Weights of a small mixture-of-experts language model, trained from scratch on English Wikipedia: vocabulary 2031, 1 pick a token.
Below are experts of layer 2 (counted from 0) of a mixture-of-experts language model. Rows are named gate (a neuron's input weights, with its number), up (a neuron's input weights, with its number) and show model dimensions 0-159. Each number is 128 + 24 x the weight over its row's rms, rounded and kept within 0 to 255.
Before each expert's rows: "comes after" lists some tokens at least twice as common just before its tokens as in all text. This comes from a sample of Wikipedia text that the model never trained on. Tokens count by the router's weight.

# expert 3
comes after: ".", ",", "9", "7", "′", "°"
gate0 [141 112 113 152  94 133 105 112 159 109 108  96  97 134 149 130  76  96 129 151 123  81 152 143 149 124 116 148 144 101 172 109 138 110 139 137 140 109 180 126 117 123 127 126 147 134 133 137 157 133 149 145 150 143 122 119 136 136 134 141 129 130  77 147 151 147 115 141 143 134 128 121 132 121 104 117 113 143 136 155 124 114 117 127 114 124 155 151 205 155 130 132 176 115  84  96  91  99 166 120  94 121 159 127  67  94 114 128 168  91 116 148 127  97 162 134  93 124 127 127 105 141 109 129 142 112  82 117  83 133 125 129 100 110 188 150 138 126  93 116 165 148 140 139 112 161 104  63 168 183 126 119 115 147 114 137 129 155 155 143]
up0 [166 110 137 124 162 160 112 110 150  90 161 100 136 155 139 130 166 149  95 106 101 130  86 159 150 143 138 150 156 140 139 136 112 121 132 144 129  94 115 144 103 163 116 150 173 110 170 123  92  89 147 158  90 149 132 158 112 127  97 143 113 146 105 139 163 145 155  95  88 165  70 123 105 134 103  96  89 128 134 110 182 149 124 175 152 159 122 103 109  92  90  87 146 132 100 147 101 146 126 161 142 136  97 100 138 147 126 148 138 114 170 108 107 137 123  93 156 136 126 119 118 122 135 163 125  98  97 171 120  99 126 152 127 101 114 108 141 131 111 132 135  79 112 123 122 100 140 148 132 168 156 139 105 135  99 125 122 116 101 134]

# expert 2
comes after: " ", ",", " of", " was", "e", " cont"
gate0 [ 99 116 124 156 173 104 100 142 173  80 158 163 174 159 112 144 156 126  91  73 148 112 168 141  62 127 120 111 152 117 108 149  97 120 150 104 111 173 125 111 144 133 140 126 140 133 154 146 103 136 140 144 112 137 147 150 132 130 169 109 138 161 142 102 146 130 164 124 144 158 129 139 141 149 109 155 193  82  92 137  94 128 140 116 144 121 125 129 133 145 110  96 114 110 132 146 164 159 151  87 111 145 133 165 107 151 145 150 149  97 146 128 145 124 112 159 115 120 140 140 121 170 144 107  82 107 152 144 106 148 134 112 129 158 148 155  93 162 126 107 144 107 158 106 131 171 134  98 101 109 122 130 106 127  83 131 104 107 129 109]
up0 [138 112 110 165 123 152  98 131 142 121 151 122 122 142 104 149 118 128 114 133 147 114 127 145 156 158 133 119 110 146 146 146  94 136 181 117 157 180 108 131 132 161 196 130 108 142 183 117 130 147 146 144 101 103  76 115 114 102 139 151 152 135 130 131 111 105 153 100 122 183 118 120 118 144  87 150 146 116 150  83  99 128 121 170 113 128 135 171 102  50 153 152 123  94 144 111 109  93 141  85 173 138 137  81 152 100  97 124 142 155 160 142 130 151 128 158 133 128 136 122 168 143 138 150 130 154 119 125 144 123  82 165  88 153 109 110 121 130 110 109 125 132  82 129 118 132 125 121 110 141 122 123 139 129 102 152 113 132  89  91]

# expert 10
comes after: "1", "2", "0", "3", "–", "_"
gate0 [149 123 119 111 128 119 110  95 134 130 140 111 111 126  93 142 123 125 127 112 122 108 117 138 119 123 125 137 185 126 203 106 161 104 103 115 112 132 125 150 147 153 150 148 124 107 105 145 126 126 135 108 106 125 109 198 117 143 133  98 155 158 147  88 145  86 181 125 116 129 135 172 101 160  94 135 109 128 106  97 130  94 132 113 105 135 207 152 168  99 137 158 140 147 120 101 111 157 120 114 123 150 133 152  81 156 127 154 147 129 168 131 108 127 122 100 139 117 109 135 139 137 114 133 115 138 133 152  98 128 135  91 153 126 135  99 115  86 113  99  92 161 106 126 132 121 142 131  82 158 129 140 111  77 158 122  61 126 103  91]
up0 [145 109 154 145  79 161 167 109 151 141 199  88 123 139 138  90 151  84 128 119 171 144 136 116  92 141 119 154 133 103  81 128 135 156 134 113 156 119 116 106 134  87 172 126 139 139 128 119 138  95 142 151 130  84 135 118 172 152 137 110 101 137 161  75 110 138 114  95  98 110 157 160 125 178 133 132  91 124 165 150  97 151 128 125 103 147 170 158 102 144 131 137 134 156 120 128 141 134 120 100 132 141 122 117 130 115 139 143 177  84 108 170 174 134 123 165  86 129 114 116 118 122  76 149 139 153 118 142 116 148 104 128 104 150 139  88 127  93 134 128 113 147 116 115 157 164 130 130  95 147 121 148 128 131 132 150 144 116 113 156]